Below are experts of layer 4 (counted from 0) of a mixture-of-experts language model. Rows are named router (the router's row for the expert), gate (a neuron's input weights, with its number), up (a neuron's input weights, with its number) and show model dimensions 0-127. Each number is 128 + 32 x the weight over its row's rms, rounded and kept within 0 to 255. Numbers have three digits each.
Before each expert's rows: a language model's description of what the expert responds to. This comes from a sample of Wikipedia text that the model never trained on.

# expert 35
Description: Final digits of birth years and codes in tables, paragraph breaks after sentences, and military words like Army, Soviet, Corps.
router:170123103162111151126083086108158138150217166083117168118130139125156165172153158054096142087189153122124112133103140166092173141134133094081163148155076143130164105135117126078157156130165088078110115160165109103104094092115100128163179143081096100115126157093098105158173194092116130126143160114129127146184133113141139136165090100123077180098089053168113047097106113103155136150123
gate0:161125141117090164085137113127133136068101122145175112134099101134113136090106116216146110171135109161098151159106183076167059110130101112065108165127093151181144101110126165103155145150126183180106156120115125159143083155089117086071132174098125157146148081079144100117125078150107094080148128166145151153149157084170101181145126150169167100123187183114099138047127158173123099110141
up0:054060105136102179171108150154220105094128128146117114164131086099137049136135178104137122141152122115109094092128139117108134178177111162128117120158097099150138168173138119070067145093131159107142161141124135161165183177117069133117158128149167114094117153155137152120142113140151133119111166205146115176166159075099075105121072163125061116166083165155133191129130097127135142110112
gate1:132182065111142130117127086149062145111077159077129121167130069140139139105156121157086105162149105119158123160048182130163120158135192119090138165149161141164148161074137179087023103148059164105128154149157114125183166122123165129096139159122110093161143139118087157127092094119124182099101076160124176071137165151092114138143144118155109126141156124124166105133183157133093140093129
up1:094191139094095089171126126133049146137122069191143194139153127090138102163117110136077128115100114114108106128069121092115123117088080128089125155087152165149106116099152120060139172122117144131150112099114127067137194054116118071128105069118078143117127121157095077122122123092189119172131125113117077093118144157086132155052089166088144105187158119146155134113140099099098127123175
gate2:124072183152145108082111068073122150119136149079148173113096153143102134099099136135104117176084139181123166077132161092123089071110099106127112151164104049119095192149105182116162167177066127142111164080088114123141119091162148108115159119144138147159154118169198076063058157138085124131129115126113121115078117120115114138102158139129052103148167113089138155102153175118131083126133
up2:132087198088177124150149091121135158173135129187112124116103198185147152134110108118205122159109150136121111101122148076082127154097120131073097122075178124111166130090040148100150117127129151135180112090120149090147122117168091159082168113108112100170077123135190137111101194109151140133151090138105205148112188171138098153132114156096140110115135108119116115129147179122111183146058
gate3:102144132172175082146188120155072092090094131113131125121139133118088151099090119185221067194112070123105182133124110081173050092128112103114048147148176135155140148151071174124100156176086147177089143093094086142155124140153140133140121120175114161153151110147136133089091087135106122118173124108148109114127157145139114156111150162178131079150160164077134106092142122126149108103089
up3:154069140161128163057128160125085154154111161116100097126074077182150167144145080107116133149122099102096103116124112129097082201164135136102125160078107084129145152150120102228157143164135120100175164149110006133105128153139174135120131101128115119110188152096136120122103143102118148142115113085091104066158131146158121058141142096089085109145124074136120140142098114132127120129204
gate4:157110132155130118103130165127105142077160139145160130119117131169124146085102084138147109179063086146142163185100139052161110103054090136107065115137125155123125141124102156156092121111047160158125176123118135141144179100127136152162103141154188156153064130120125131065092169151091103202095171142165153088140173119127080151108135155150076085158148179057121092124128150114116081092118
up4:121177138140163117127106121151128082167124092094114131111113148067093156117083071134072100138179123116163189150123061157121126121049148074140140152172078075124171078113121119204178135121120140127195112126147124182174138104090129141149196137097131166135141145069140071125132188158129086110153135108161137100157153160080137199137162085070138152127141119095107137140155103140121150111146
gate5:160125125115143144091133128126067118112143179141094087178141107142129166131189158157157118145158088074155160192073130117132080101169127173152139097134122185160174131114145139165099143116073124131113098157075121164150161067167073142070122125108183125128116108161069204133123138154143144101150147165146083149070137187130068150148181150190169144110131141132087145118093145115196139112119
up5:124125143131117131150170115118104100121049123137167106167159126125128126082105108138177117120109181143182112167174113111121126142161165152148132146171116130129175143103138241105110042144152164134120126110140108144205132127139083184119110142086106144132158092123073153141150141181137181127161204110150118163085129190110142162124135154141128141069111103185103159173122098071099197122107
gate6:141090124160109162138154161132081110129090121123136075088140124136097147071140091156156102163093140103104104084162129122155149109134043131101109092160141137158113057145165115136169175131127157165181128056120107181159143142144174082124169087138117153193126141177163151103144161134125129122070115129146148105155117098089046103068112136121092111110193114091136149062142078087141091065123
up6:140155138084134149115130126117175137114116119088164131132188086161119064180120109084128140108142145093188118123128123109101151162127128149119139101122158114071116080099133135128200136098129104153111091119139148038057101120095124125049097141102115165182109139086115181124121147126132217107138135140129103100161144179121092122097148160090108209152121036118063141144130092172102102133099
gate7:169149152098128087141147149159120100115120150097145113105142094120078120131098132175153072184056069146096133113109114081183057070103182130168094101100119094167103121135121160117144109149050165157098158105127090168122124168163176143134109119107132172148156107123155128075117164128062093112082168098148115203134162136106077142120154159154141089142174126076115141164187128158100112079126
up7:131082170139144176142128125136126159151127178149143126111154136105147112132149083154177114115196132143188144143119183130131089122128101173126102163109153113172080063146135120133133117156108111151093111161127185191108143071093147114083222187109083155159085162121122135158105122084166138131126084080156135112084148175052144108079117130150087156120118130109187183138085070065125155141123
gate8:135171130075067185156090167109108117099134192146168107126133132128130096033130117121106123138104133130105198095144134155150167095111122091105117146101117153126145095145140176117142180133124157184066109093134138168123157140135173140065078146159180115123125128129158146120171122174162136131178126106168151169102155087102109113125107190176142146127169127079127126075150163064231106119119
up8:177247168104153097161143085177134137118166158149095117126137122074121150103125128170221088130077104146102090169098110112129137090104148134113122147126122113119157071150193165183062117168083085138130147152078114163159131126159129170090111156058139136119107099175142122143162214170114130155161128087109155127148106179130099086131117118101135142157135132112135131118142174108152136126168
gate9:163131146115122080120140099147086115121141128141161098160107128080113109087131101120134109120095129120179187157106162105158123094090115127123091018076170156098130133056115181145086107132101086136122168122079091097190172145158129108132123077137141108128107105144107129105092151169190128144181115102137124067135148081122130138094125161164092111146152199088113111134166063159061121098062
up9:126129101186114121168179082121058153099108138117141106083155171054153136151175073166116128148127134101139191131152164097164098104122079090106111134117132132082148091076121142088069122173112132154153119116115137142176146123147090031061095078137145157061110132146148134139161052127113117076174067113184136151087088143155132139129114143146109129097172111153111114101124143099166146124100
gate10:143103142124121106132162141197149121102134120128142123144120106161088125102105174147128102176083094147095202082070143094152036116059129126119098117086135123128133140128127154071158104115135154168112182064133118088141169193118158130134112075092136129145125124124142179077117117074121089151150146136153172115131169130175098141109148190125135089135082132095079110188210158196113134094146
up10:132087153162159102148134148140144159174137119121109171119093129143169193120156128143081108104165079094095097117080202191161167131140088112087134130128035104086095180161121113092126167164104167090119097089137088059136152097112169146160070128137163061089126167101104122140166107108139107110082139138100228101132141151087108139153131117151119139169121173121128173140181127125124123123145
gate11:113144168119184118130169115107083091112121119120157135149122107097122131081069093181179057149123098106130165169092138097196051101071187144084067165116108090170156122127154154149103130157080186150119141076148121165128148160122168138098188084157159130144153105138123120077120140136086100140104132159136191120109173148128095085102089190119125068130155151104122128134168138148088151085152
up11:147103165166093135129148166113099201149091151154130055058165093147155169143143145143129121105123156113144162135145141152107116095133059156140125115074088093105055104152074169089110164105104099128141159093146099103141154109173122139056153132122218110134105138189116149123097144048136176121154163077104108118114111178172126103085118113113160139114148177109101088194099145159135118138128
gate12:130123134133184077129114184082110128095135117105171129123170138089136125087092141185175147143129112133156157147108146084141129093078172119136069074192077122141091158090116145142103133190123144126094130089119098128144110159119117093079152096128162193154157166163097143091107055161081178150100122144153141159134178125079109125128084152112064045157159113159159088121141162184090140139091
up12:116166133080105159075140135095149092067182113076141128143159115094138119163064086098202133118056122136160141119112137074115142179124120077148135122080131101140072140131140133084141106167120167145128132138130132131123104112065161101180172085119110094147052076115123122110085138161137199087112104128135110113189163155130114153066111109120137111071156202096143174147072130109145096137139
gate13:133144123081162110117118208082096096122129127147136108052150088131123110110073140108157098180089065162136171136106108111147073147095095150093094189144149113144108135094117147134116114148081197171081119134160112144122151131182184113158114128127148119168135135114178091079116075104158081083150083176148164137131146163151066128124141166163123125110163159088141128091167132172186145131208
up13:145189111113173127047116146113118155136058147120127090146105122142130110126137117101130182094186128164097143119064156111156159154154202143162151155103158127116164142094148151142164117139140145139129146068189135072182140114097155100078143111166118182106140163055144111119199192108124137136107118106157143205125144100107171139183160168097150112093134160142163124119102162132100197088130
gate14:123147162118130066112136146149113066078126135146142100133147102156075137063152133154149062160098133171139127131157143124177090097108122090132067112164200109120148131162088147079131128107078128157112116100160038134135215141125137146141134114156155147166115128085111152055083108160160077110150063134162097117135120087148083152103098174194102082137122129086147117151111138135148143084074
up14:107144144098136080111180085088173136146077087135154115108059225124106135079111156125128136131139124137102127084084088108138147089145159116124141156131144082067110109111098110062147138149114109133130172085064165101127151126076095114144108114147099185150155175100163134154101101109106120188131210102166127127201041167090157113082092105147105110163141123164130164132138127108105099145122
gate15:068146146142179155080117143118179111093141206148116115093128131145072085138100153095172121157123105154164154089136129128155095111085082135115112086131142154141161132125130141114153186126099158132142101141116172193091130150145147151138168144157133150135107120144141095135059133121074132164129171195108139255149145124129084162079093155140071066162137189102154149186116131100127139133102
up15:149144098175098131094091120114144122127094153160170164156096075104136078141121095162168141138213124104100156119084184116134125204142175166153131200198159096089087196135146159133134118078121154134086163173165129092184117126139127113118137136097181131116112111131124184117121190172122131091193090105157148111142125160179112142147132095149077160153117109121178139184162102138122161100160
gate16:130130167135149116114111125195082170117106137124146086119134140105127062090114120191158088168165055121099197164095130117140096036116085090138099134099119127181108132133126101120076113133098162131112157076174118141139111111165200153124173131132155189155144103145106117082068190162086128125136153160105167154058177157093078149085119115127120111154132134111145108103161132093093172100137
up16:107207115092086140086118105151103103112124080127082111210126166188085085144127151131132113138145168084174160177099092164173123099172181103069140103168102104126141089090170139102145144175143109145160092148096131096112187119127154121097060052173162130115127162109155133114112146116127154137112184133152117168173096171110089171099174117081104152139103134150116129129136145124120210146131
gate17:166102202101152151141155127150115130124129146148158126132140136087193131091144163143166062148088142092148146128074193134173063085103111090121087105102127100098136193086129189117086105112110158133140078104152098106082135122154177179099108123159150151131094183148126144098181129149145170109167148131183110089163119144176053147149159109141125126167125140076115098153127113151138115075211
up17:099170113159143125156123123172143101178106163186088101197145119156137142129138085111164128140161123141083151166109109135141174083093148107143137123103064071134105163120158113098167104196101116151113122144173142133070161157201134103152078086123104178122101140118139084149129149119140165159064098165104162094183174111061142133152125127146086122112133105078102145072193107100120178084184
gate18:151113116102099131121201089092074093090098098093149102141169129129131162097111117119164122168119148166114129121105072124164073087097124131194077177130095096108143112125107089098150110160128102145132134097112084096127119122124123114055107108135175155177147218103156140091127137144101112160114202170125172144060099111136138185085131132159073106151145143071171132053126100096152076103124
up18:160103129077069075139142072118191127123125113097105080135124147107135123146126123097085127144138136217174092137082127152145150113131098107219111163156198087117091118183118109128135124131171151141105136096146152075141162068095086155179116071135089155095156177093163145145082117111139123129174109181143076136176101120150156107094079159111143093137111151108127058073154153145121109139113
gate19:140174128112116122157132142133134160075200108134076120076116118119142136190152099130132137156114135148147165125074107179147161134076085152121122142093092099115091081084139181156138135219145184100152151139092106132181178101125113144090119016125111138146155157160092088103107180149090151116166109129120154142151154087064124118118141093117100081118147146130107084043116162096148126142158
up19:192126101123149093071133094113080161162093122115052159100194148153137104155133133121140136135111127132070183106162158127161110138150082113154126116177107134145092095092103141126121106102131094117074158128123148129173142146122141137124129133122105171186029126066089209132068149124108081213141160162150192162141151160123155140135161094107103079138126111103112118174113138125091152065118
gate20:144137119133134095149125114147113095086121132127158106108139105130073154095103129186153070156076097152069166129087126108184073105072165126162061123142155059141111140127122150111094143155053143179079165088115144133134142212141149117089126117154172168183164124136160161066095115151101114129161101150148103129136140128128073127128151160167089067179134127079080121083150117142100120061135
up20:146153187099132098133135176132099109117189160124125078117142135181112131158121040151161151134099116133162112094108112110142051142084179105122125118140134131074130119122155095095125133190138095128171140053140083144155102111120190128120142113100086091206146136178070078117128139103102101117159105130161207184123156120158154086097163093151107136093102153138164119095154170115146139200094
gate21:107145129111157131092157125141098134119098158162159097104115163114128102138115073167108120170105090099107183101106131123151099160080153139075105120178124107111115144111135198150080114204072141113118147105145100146175210121152141144085125130164124175163155153200026108108135123135103131105119096065169116100168169110085123142082157107151077052117139107084145096143151176090112126095144
up21:102137112198171135200183139158103131175118143135163131132134130127121187136162094112125094129161168101131154144150158171149139157119137133103117115054111152084157080113123111152113123161127151195141150093102159128148127128178095074083188180147144161216151093132118110164137131132127119088119058076167116109081157151148147073136156165125058163129127181107125155097221115142136122125115
gate22:145201139113129120064084096099130113110142125151165115123198093099129129133157099174153122142090118142122135167099114152105091104189151107058083129055142120145106076089160081182085149130136171153069146077096190106100190118138098162099109059121163117164133131094166138106093098173113100128116074130131162159111123169135090142140125137133078142181131068089114184118147123139111177121126
up22:137117152088124116116080105110176143111113113183100121175177088197143124129129169120120131110083111085143105089115106094105159113113097160125164125078094091131065170133136108117188112156085174129137082167185123142163127132162158113156063102080128063145136125165075133139124154118121153127136067073158123084245118139087166138161083148138152130101108128128141135104138053117116094151173
gate23:093125147107132161145117162157109120077155093169139122177096141141140129100134145158115087150172142087120156149117176114147087140068182124075107143124148088151111117132137137132119134169062140143144124099157109124136100100157171103047188068123173214156130116170147135084064121146111113172149154176204114149116173061120089121077136140142088124122160119072081126122175163181122100085142
up23:169133156102137069099126095167152130081152158128136098066116107060143128172104173160106160114196127113048154111176112072166161163142171160149115134120141111183086159131168155168160136125114170138161164140158105120128159105127124160078153117111132136086124177200134129123170154129107119183124139149136189099138099184134093155136206146139118111139111107090064105122094104130123086182071
gate24:123115121071169104114148127153072101109135157115143125048146160077131085088145110164168082158069076113125118142083220133117098136156146083069106140161159101150158110124121160170085085112096120184133126101145108156084180098110116185110085143155108135124117085125109140104105093126126126092151127055131171084132154111171111065089145129109120107177143105090135158095146092131079093061140
up24:123141096096101156107128120093116128100196095096123125135119111129097135141101158114205128113082116130080177090125148058109130120193115121096115163162089106128133087061093073159179145108132167145104131100130170120121089144094156098137058067137081096102158107113122086130102128086115136091138123119138111082181131084180159122153080143136076143115097138164152232198105139157143113094144
gate25:134175169135121080123153088132102115094120101142168141100126149153099150103136141146196081155101155135096131054078129110145093155146131113099054164083135092119090147154089146155138161108107155185092151112123105167171197132156164153120138120200158142155099141122178119095084151154095143126151108135177110159156140120150055102106177191143074082190156101047116126123130133142080121131098
up25:067115156090175134151175111119120142152170125116067102061045146126104125147184179095134066148100103126197153118132117109129127187137122119130120136219152092080154156109099143117090159142092109136143115104108129134088094087164143120125107162173147094179108152107107090108155109126156079099100060178093126186090077145147099105166125171138184136158172157117140127095107125144163149093115
gate26:127191096155181091165173133135078119101108071128145141142160102128113142172067109134164081178085136127061164142124130094129094112146112157090073124095161081158147150090101154131095094129087136166094151069110180139194123117180170109127167062116119128176173114114131123044102150132087104122132101167156110087128162153110083120114177149162108082189151145131089158106126131146124148104164
up26:130093104111090106135145114106116089140163102111114115157126153086103164194146143101079174112119131102157134091071114094123097102106140136160147137151186129115164105094160093113138122202127153132139157109113157120086072174153136053092087045110138114159186118173180196137143129105108138168158157164132141063158091060207142145159158122160117120172138074108100103140167114170135099122113
gate27:150137182114136085170176104147068096099117131091131115143130096118082198081130112172170081164093122126086196127142169106159057077095149109138041084090134130090118084108104134129168088160079141182116111072149101128122151166161158129122112113129146141166128131161108134078086107125105123159133119117150138136137164186140063137086119177177073117122150156054109151121143137125094129092123
up27:118104106096133129204165023136166143175089137126170132122152133122104166127101075104075109111107198139068132117185216083111119104129127134140107076078022099115139109102112101128178094174124155118146135162121163039106139107158103147135116126122104135150105100131129158139138118157129141132086134142166075102103149179104127117116155140119064133133110144119114106116148130078111092148170
gate28:158157148170145077103159136108106115091131152117126119149119084148115165133141089147132110174090093143119129148115133094114061090119138183123086123175138121150133200113176160143092056113068180139146153099101075140183100153140175173135113130127204141147064134154122137090057180162078086160126114132164138125148074132179065144141128138124098107146111110053135072127173122151146142174124
up28:158106101147154124135201079131127171195156127135092180126097142113146157148146115142175119088149167102197167091124103118135122168177101175131138162113127122099203134110165153068139123120097124089135113094092108158123164141182128169083096148119114118124109131157137159144076102057108169207172125137088136077190058155164119105136098151124169146082122129155147153144124105083097160082169
gate29:155092173075106144126108181203134129102108115191134079082074108093089156114095078131107102155096112096140137152143159174139098112144120136090132103138099153129060153118135120120177100099092115145138090125125106123145148147156178128055170160119107178156176120162138192099082097117098098153090191106100117159115117093159078156097099144141102151109129143063089064099196109154111121080141
up29:080095076136155111152136097135132122150127161179073110139124159082131083135144180119172107165111166190091126168152111121100111087182123146154120148202122103148156100107153180108094124122132057144129142115137164104089127154129123167156090054130149144147098125126167158112140106148100072057116104151137172093121157180096120091103158142099163147124132078084137202152138074057089122113069
gate30:122136147120123096129182078154088128114129135118129100051129159118149084134127127154143083160154130124133088193077127070159094114115126119090070134107151104162147119122070145124127097104068069136089116079146105178165137159170142173105132172075157236143140165123111144101104146189120119173146106138098123075093131164111070175164111164193092097121120150131145161116117102155134169091090
up30:086199113099181109163138145146136125109070125145205164118210172145170125104143135139090111124162130117171097164079175140125149083069136182121152145088160156082135166131098157067102103111146135147133148115126130134095112167123097098124106064157118150093090145117102106132158187090184138117129150156127193054187143151145136072143160130124129180140131096072128121078097108115107086141146
gate31:132146140136151095157170139110097093101138134119131125151140168129083129114097137177182092164090104098101167127064122093191066064096129100145052153127143083144127142086115195123124104157061136185131163101113095105154184145162164090103118097204172130181116124164115116091124139130099126166132125185174138136076145177116081148110174166126124067146172159093114096097133131127109100097144
up31:139108132156102192073144175087133173137112129147050137163137181135103137166092173108162126129079144104179106108183076138107125128124115158048161141116174104180152138161149115126135113172136162175090110123088113110164131060181077101124101145107097148082159130112159084151106188124138175155131139097101131105151100090150141147113029118140094145120155161102149131140086176114161153123076
gate32:135171151126138136093131155140096131092121118125162170105154186193100142062088149186139071136113078136102156163112157078156110092106136115105082174130081125105099128130131127169124173171126181153054144103117145105150180144167136098088149147185147172136115129069131114100066142163160112156148093162184128106145176129108095195113114137124129075156193151076182126074094139104134152139102
up32:163147128104132113143108090144156137156125162118171141108167113101169109085157069160094153143130106151104071090125052155120158142120087109113144133055050106152164112085145145129166130112125111079152102137147159076152115099049138126100056156165097135097161144159118066142135104150065124109184141070137091082084127095104107102120130102105122125087095099164119156126112170085085130147209
gate33:148130105117146082182145163147125110131182166152182106121140098115088105128100026152179097155065090178124165077110101074138082108143139127146089123135129095152109135107163165115122076129100192142068165062132093092138148160146144113106150129122174152172142106110123167094063108111114136129164120154157061169133157101127081114134125156154143078179163118129144169150176173154126101109178
up33:143149150120139191172187161181154132086114178125132123117066129168161077088144150135116129116138089199169129122085146147172107136197106102157141121114077173097163141125028130121141140092119154152096133086148120141115101124174146153145134105140117199131111084096102120139153129108207158110104115124080123115037158129125137075125115174176120156087160165127135122110137191095135132153088
gate34:148119202098156103109120039106139133106195167128152146121162125112121108084101195135185093150096201140156160149145136125160107069084135096149105165091139165065146091073116174110152153126118141211078119098125176129121129178152096101113114103135097142129073166185098094125084094132120096185161089080097109158122136140140146072108169159142107097141143110103134137136122085128101136136107
up34:154128120153095178082150091100135173148126113150137135186128044086137139146135117133136134165222144121129177124117079142110093104126167180084107120132124168141112103114151101085156152134134108141132111104130106185135105121098140067116103098118079165098145115142105092126144104101160126037142091095146124131153134113135197170083134125143074103199110115129164129234110095157153137092191
gate35:137093147121099113097128084140100122075097163083151129126114138095098128098083116165153065167152118129130195137136135095153072055104091137125064163109143062135124134093159175158114093143081185162098136083115126135137166137158173143078108089153114128138126118166143124054066156146106149156161120171164168136125159117126076156111125162150089069184191120115132165128103156132154096068178
up35:136086127142113128158188092130179114156120186133141082052142155131126100163131160165117117176109116129120119113150182167152106165106167109079112153074132161068101157101051144094119099094155130096150189087122119101101135191129132123165111121126128160140131124165123155119188089113134126075153115083145155126118084116071173093098139115139210111128111179122175099099121080073147133158051
gate36:117175149161137164115140104132099087077140156164098079186117116153127112174153165146202119126114118123072147070037143100127084164143140184155124143098142139139122100100150154150098157140108191219128150112119104124141202107122139139113198153222174113105116103101119139115108131139117157145123118100167105184130119108114129113129126190135112103132179124100159132165153148125091161196170
up36:136094096176146108169118116089177105165092087117094093094094172113134167143165089125177186146060110155125141137096128090119109171137173117088157159191090094101115131107072124163100106131130121174143145067110079134134120079166128201200128075095129139145143124144100156135158162123115112173139118110098102126167083071200176159164116143149118143157125113118067078168160120128129073116134
gate37:074102134101119120116151128111152175065094117126176121106151149149164129119145086115176070148078122204091175206109119109142116116198087109103111135139104081163170156088134151123127101121077131160139169150119121101176152111134103069103158079130141096154120158137140082096098091129140103129154127170173166111187161124098060176192116139132119062195136146115074131087125104156124113104113
up37:171129111138133132143150057131111076178145091107141094195151143148104070125124168147104118096101144129149171081138134109128121129127111109170117066125171149146108134152127154144124134152109154139119072071111129037078095106169171110105119178122135130104123117146147131096089100174126187072131139127142112107011049165120142126086201163130139160139117078152174131124116152138140084084143
gate38:131156165153121055081194085138086096103174124105134113122181115107066166096071147162137111159130125139099147152070118087155078118099149135131092146084102095112096106122182113094162127169071174190108185086119133137162100105149124137128128094160128135190151081136129116092127055135062156139130138098146151145124152144123146138097105180132109063183159130089145139167152177106090156102168
up38:119154131136114055139134180118141149117145157154185130115096179056111195147160166102103158152128079114140126107140104116128121111106122157107125154115163144099114132148151160136147168153122120098137149105038048148148159113131166139146098204163135105138155120146080146109098090122113153179162077113103145155144127110119166105146102153136079077193148078207096066113126098194104086097166
gate39:160102120120109098169164059078112086090105137095116069099156117068119103068106141131131119117091161143117068147119190157138107079107159071179096055157178098144153108118103177152181094112149094138078106099152085109123084133193126116148151137125142189117150129132125139076118127107118090141152094100144136093131123101111183092130136154148148123127157127059165182132189108164103062111136
up39:123127124130113080174129118064104162164093080132145118100119149212151211107144125144107152122079078184110177133164072121162102155147149171124122130126132121138079143082129130199119150166128173128077153064110107081153094140149139144130160061096106113166173095111149135128126121102114110080128086113124106143158059097122126136185082118136118106160134083149117064116176143155156054137152
gate40:161178174136095091092104162116109130154089108150149099136127122163102120126121102136198127116157068123085128094116091102162126101134120152186106133071171156134169141101122127161130168200104118161159139123171180159164142125135111154107131147152083163119096086132082165155122085109176087150138160080147119157147158075180134154156141165161110043051153116126094103110129168183047136159101
up40:172081163114162156060098135114079125159178179110180143064144123093144120146119059133038127150121147154125141172076152130145145097124113124122132102153126072158040115146150132105109149125130124126181122143145073182164173187086169154125105101156124166146107139136130082140050110089140103121112104073184160113155141162106129093121148141141111148181066121127145173120089090113129150119150
gate41:113119150128099101080169116129079122056145141142185083182087122106091116128108150171167147133160135149146179135148122059130106126079149131055098107080134095151153157120115117137143118189063098152100134126169061137129086157141101128048148126082176157148127126168147137092055114116145129143141143137158168140142132173110100176134144141115069077105141117050109124129157147145074065125156
up41:147114137153096114164202116157151113125129125167159163214079131114153159105196103132114100131136192153100132132096147149121152120118164145144123144121131146123180103070126133134089129132132130123136085099164193109161115141079154061165053138141108138110152132157098113137128074198131108210151138137157097108129074122165118097124109140111112105126066038144112205144122157124111143055133
gate42:146126045189139166081112104158141123125125113123120154078183106064130176017130102170159125110145075095030160132163139141153156094173127097122130056123107128111113125142138140118086137124124114152165123108130082122139108151175171130152167089151137091089174108202092093129105128121136153141114130157107190130086099150128145101151149151112092139154140136133164151177128167167093083106156
up42:153101139116126107189188094137184195129159091116140112127105156123133178103125171118158102100175120100150184130131141104142143171110125057113148169117129169137131169199119184115118106118122107124172094139159069109113121096086124220155109084119138101116118084094114201133105175185144192097133100153153068138181108097119132124058125129142151146167128134124091102089106134101081085132127
gate43:128086137139130117136099120150155110104092174113151090068132107157062123101105141157163133124138121114174210087129188117127079107125114144087121131139113072146082115074118155147187108163102146149079103115151133119132069124113204119083161129089127123116133108106048104105070190103110109089137180090108141090184150154118139090090151113154150167109141172049071098172123109150146156108128
up43:111098119156134125131137149138194085116176068066065156080154142127121080181136181086139126153090134157070113069146172102095091144162120167122145133115079154075119070088095047088177126131123125143114112149134211113095133164149113125152073089108099117163126109116121156101179127155109089146160122104133121107120078122100147050095100123141131142164104136159158165146116080100117110176134
gate44:081128147126153128114117130173086124089119106126186135126122140144098134114099108167166084151074112097097166142099160126183078097105170093105056113123167093130124139119090160113119097143045166175106130101146115118140131146182202104114175094158150181162121130185151138094105110176099091125112070125170143130128123126096094174118135148164067099152182090068167193137186125163130118103159
up44:122094132158130135106100086107056115133139136139141141124106129135145128177124063066131151118175164140140127117126138113122149173090144099122126138149100067130182121111114108146123147113182097086174160191149098170141092168157118079089127139144152082112099180091153101143118083224171139148071085117069109115129094106117117171148164129134052148091154075147189163165183058135123128114110
gate45:143116121086163062115107158141144135090135128160167100135120119137117083143113105161124119158114068182133180177115113101141105143104114142173099101120122156193091121148118190137130171177081076188134133103137128106158177173188158106116139113150224141162156147135138075077072150135137184130107115154207133177154119172145075131130167169097139062153138105095107091130171124123159128128101
up45:143104095143160150049094195162129089131100167116133119154125121141138103186059166131084136164133087144155150153114122132111148100100068183124093172167153129125113108108168127070133152124101046089151135149098172129155160071103164106099187094090122153160145150102153083128112094126125136162119137142124148102158134181162110133120186112103131158142094074145171146090129041095151150092197
gate46:078150144122114142179172156135147116146092134073175137144098098165149197078143158177175079151140127129152135186121087089163136143159120176131106063111207140138152098097122142087130120165071104129102133088150091139167150122112138121148137070193150157125105125151182143108152106133113114167130182141158150077190164098192089112129099122171087131173154207111104111122162156123116144089151
up46:107127120119113122110150144161165152130118190138126081190072141126129158170147122079114128123171075107170165150057140103102102132108120062175129170184132085086155191139132156162172140101093141114121102102079069170107186113115176095191096109084119100154133156187134128125084171111182110113133100141157184155179102148113102180085098149129092107144139137144152157157124139152152119063150
gate47:117089147087103075126150138141120091075132085142187134107131087133148167102126136170176118098159104170144164158104139117159130041056124143159107188166195101194103146113116126149122165171083123131134137099066127099113135098172124107106207148144081100070150149122120143106183097139139135162168166147143117124026120122109117144127162122093093091149140130125134140134167144163131066108089
up47:123073105165129125183194181127130112161113164116177075137110141128122189121152137111104165137138180121146165153148107098139129149106154158186141106132165144109148151110095138149122151049156078149102118135123117118158088094169066125167174168135163095142128111120135174116184082105142149095145126037118071158146102085135111168119098132121165091112121109112094104156165201159112075178057
gate48:174142173130124125154182167135109114102139165105154133118131147116065145083160158160222094173132123152142207161092137147187062110090148098157055122064136138071097042121138123115120151138089168140085137085156146168111119123189159088165112099132105129083129118147165112128126127165082113102132185127132105090091124112129080142086116164186163112126131119123123196137123152112132155119123
up48:159155172134144138137175111115165146150069205168210159076191147128189150106143069158098129093111134096104152154131139087140149103122048124091099111115144150118100103122120133064213098163121150156130140136178146134116169152122127137080127159126134169137104107204098102136145080072098120196159150152165112104106125180143131168160091100122097126089126149124090136124140187134160139141123
gate49:091154120171129108140140186151078109093111093157162086162126070118089172090065130173151064174151085132138192135120165068180069105132135126129076123111124126174103103148156148150110136169056171199127136086166104088152140131131193104107132113130154161161116120175104120074101104149095120142133128137145163146138165115109104102097125189176122085105160169087138136125143145125091119075174
up49:087141121161120149101121138130103134137167135085106125216113065151133136115150113111159157102136094148149123090155178124125125156162148071103152163127116225123081079156145122126118111060141108101178094111185065136113146125070129107096148127133136091095141125113093136124124110131138118143088187125098159142104058091210141180065119133128157162111160137140179193181088084133129071121130
gate50:096117118138156096163125107111066115134083151129157131096159169106121139085109109180159072165148067161088170138127091096188057070107143113110060123136121100119071127136164162154135169117083122139065140082126113126115160155164162089109152127160118164200189171140135117103092118147067123138131112094132113161125122153100121126094155192164146095179143139097152178102169156125090123094195
up50:103168111132158148161175009118184117104107130163110097125142116127127113131134112125167119125128175081080093143191124135137146129138185129121107132106106129118124098119137073142116090120154070183157115178212096152094089189185160136121108102118194136124117105140160177123149138128066147179067148162133098110083173148104177152099076172127132095150138116079113125128155087118161113140087
gate51:125046180096187098156155131161126119141158127139099121152113108091107125110127100120166089168111137120125156143113140192176140114098168141096074114114131149110124131129099100161143096128074151133141148177164107131106182089133159133119177074158129157151112061096170125096084163103090102091162186102175094140102103085165150073100121179063060089161170115102101145150134194133081130097167
up51:083108165067126131137112187154162153132090116099172116149182134120145133056151094136100112076085177068113151192100156115166101128194187103099136143119123078148111128102108150180083143064152161172121157140153090110200179153158189141104122081125108086135151166145158143135166138134136121117149179134164071132101161113128108155174118133100115173162131134127077103171131171152128150128176
gate52:138135173118105127164179116115128059108164187115163189119178133125116151101043121159179064114123122153151205139155118056112079108131118112082125160169076105093177164140116145077106080109105149126133121122123110199105177130138093116123110114109162198161169116114190121115108106142118085127134179153104092124127187180133164102108131115084146154119114154113108173148108115117182092125128
up52:157135124098223109134102145141135148163098073105092125128139091085093140138126108140046130161112059119089131121089119159157123096143135183152127061128200137130088116073127158157112107174112121127122090086134126096116122100158126095104193151098100118139145108103119150125121111164133108157165035113159114075138163181083162116116148147157135141111134115123154165127136140179129235099071
gate53:137181146086125069085125147063131133137123129130137115098129076126078141100093148162167093112132124094125173126123131150145123098102161161101098109117108113168066150198130175098114184186143163163092144035106095114160109131165141079139128076184199120184117146076146100090133126152151132119138112169128083143138079153084140143094107175135097125137175087130173113068138140128100115083073
up53:135106131152112105098173204028084138096153103099134105086147132101151102159119114121093102120137124098137093161114159069086113178107092174110124164136164176129114140113158126137083176151142119107095088140179127135093177122118169160142122144068164099130132153079129088119082148166141108108140099056119211123133118089193147180080144088137114117073143138142085161063112129111148127121078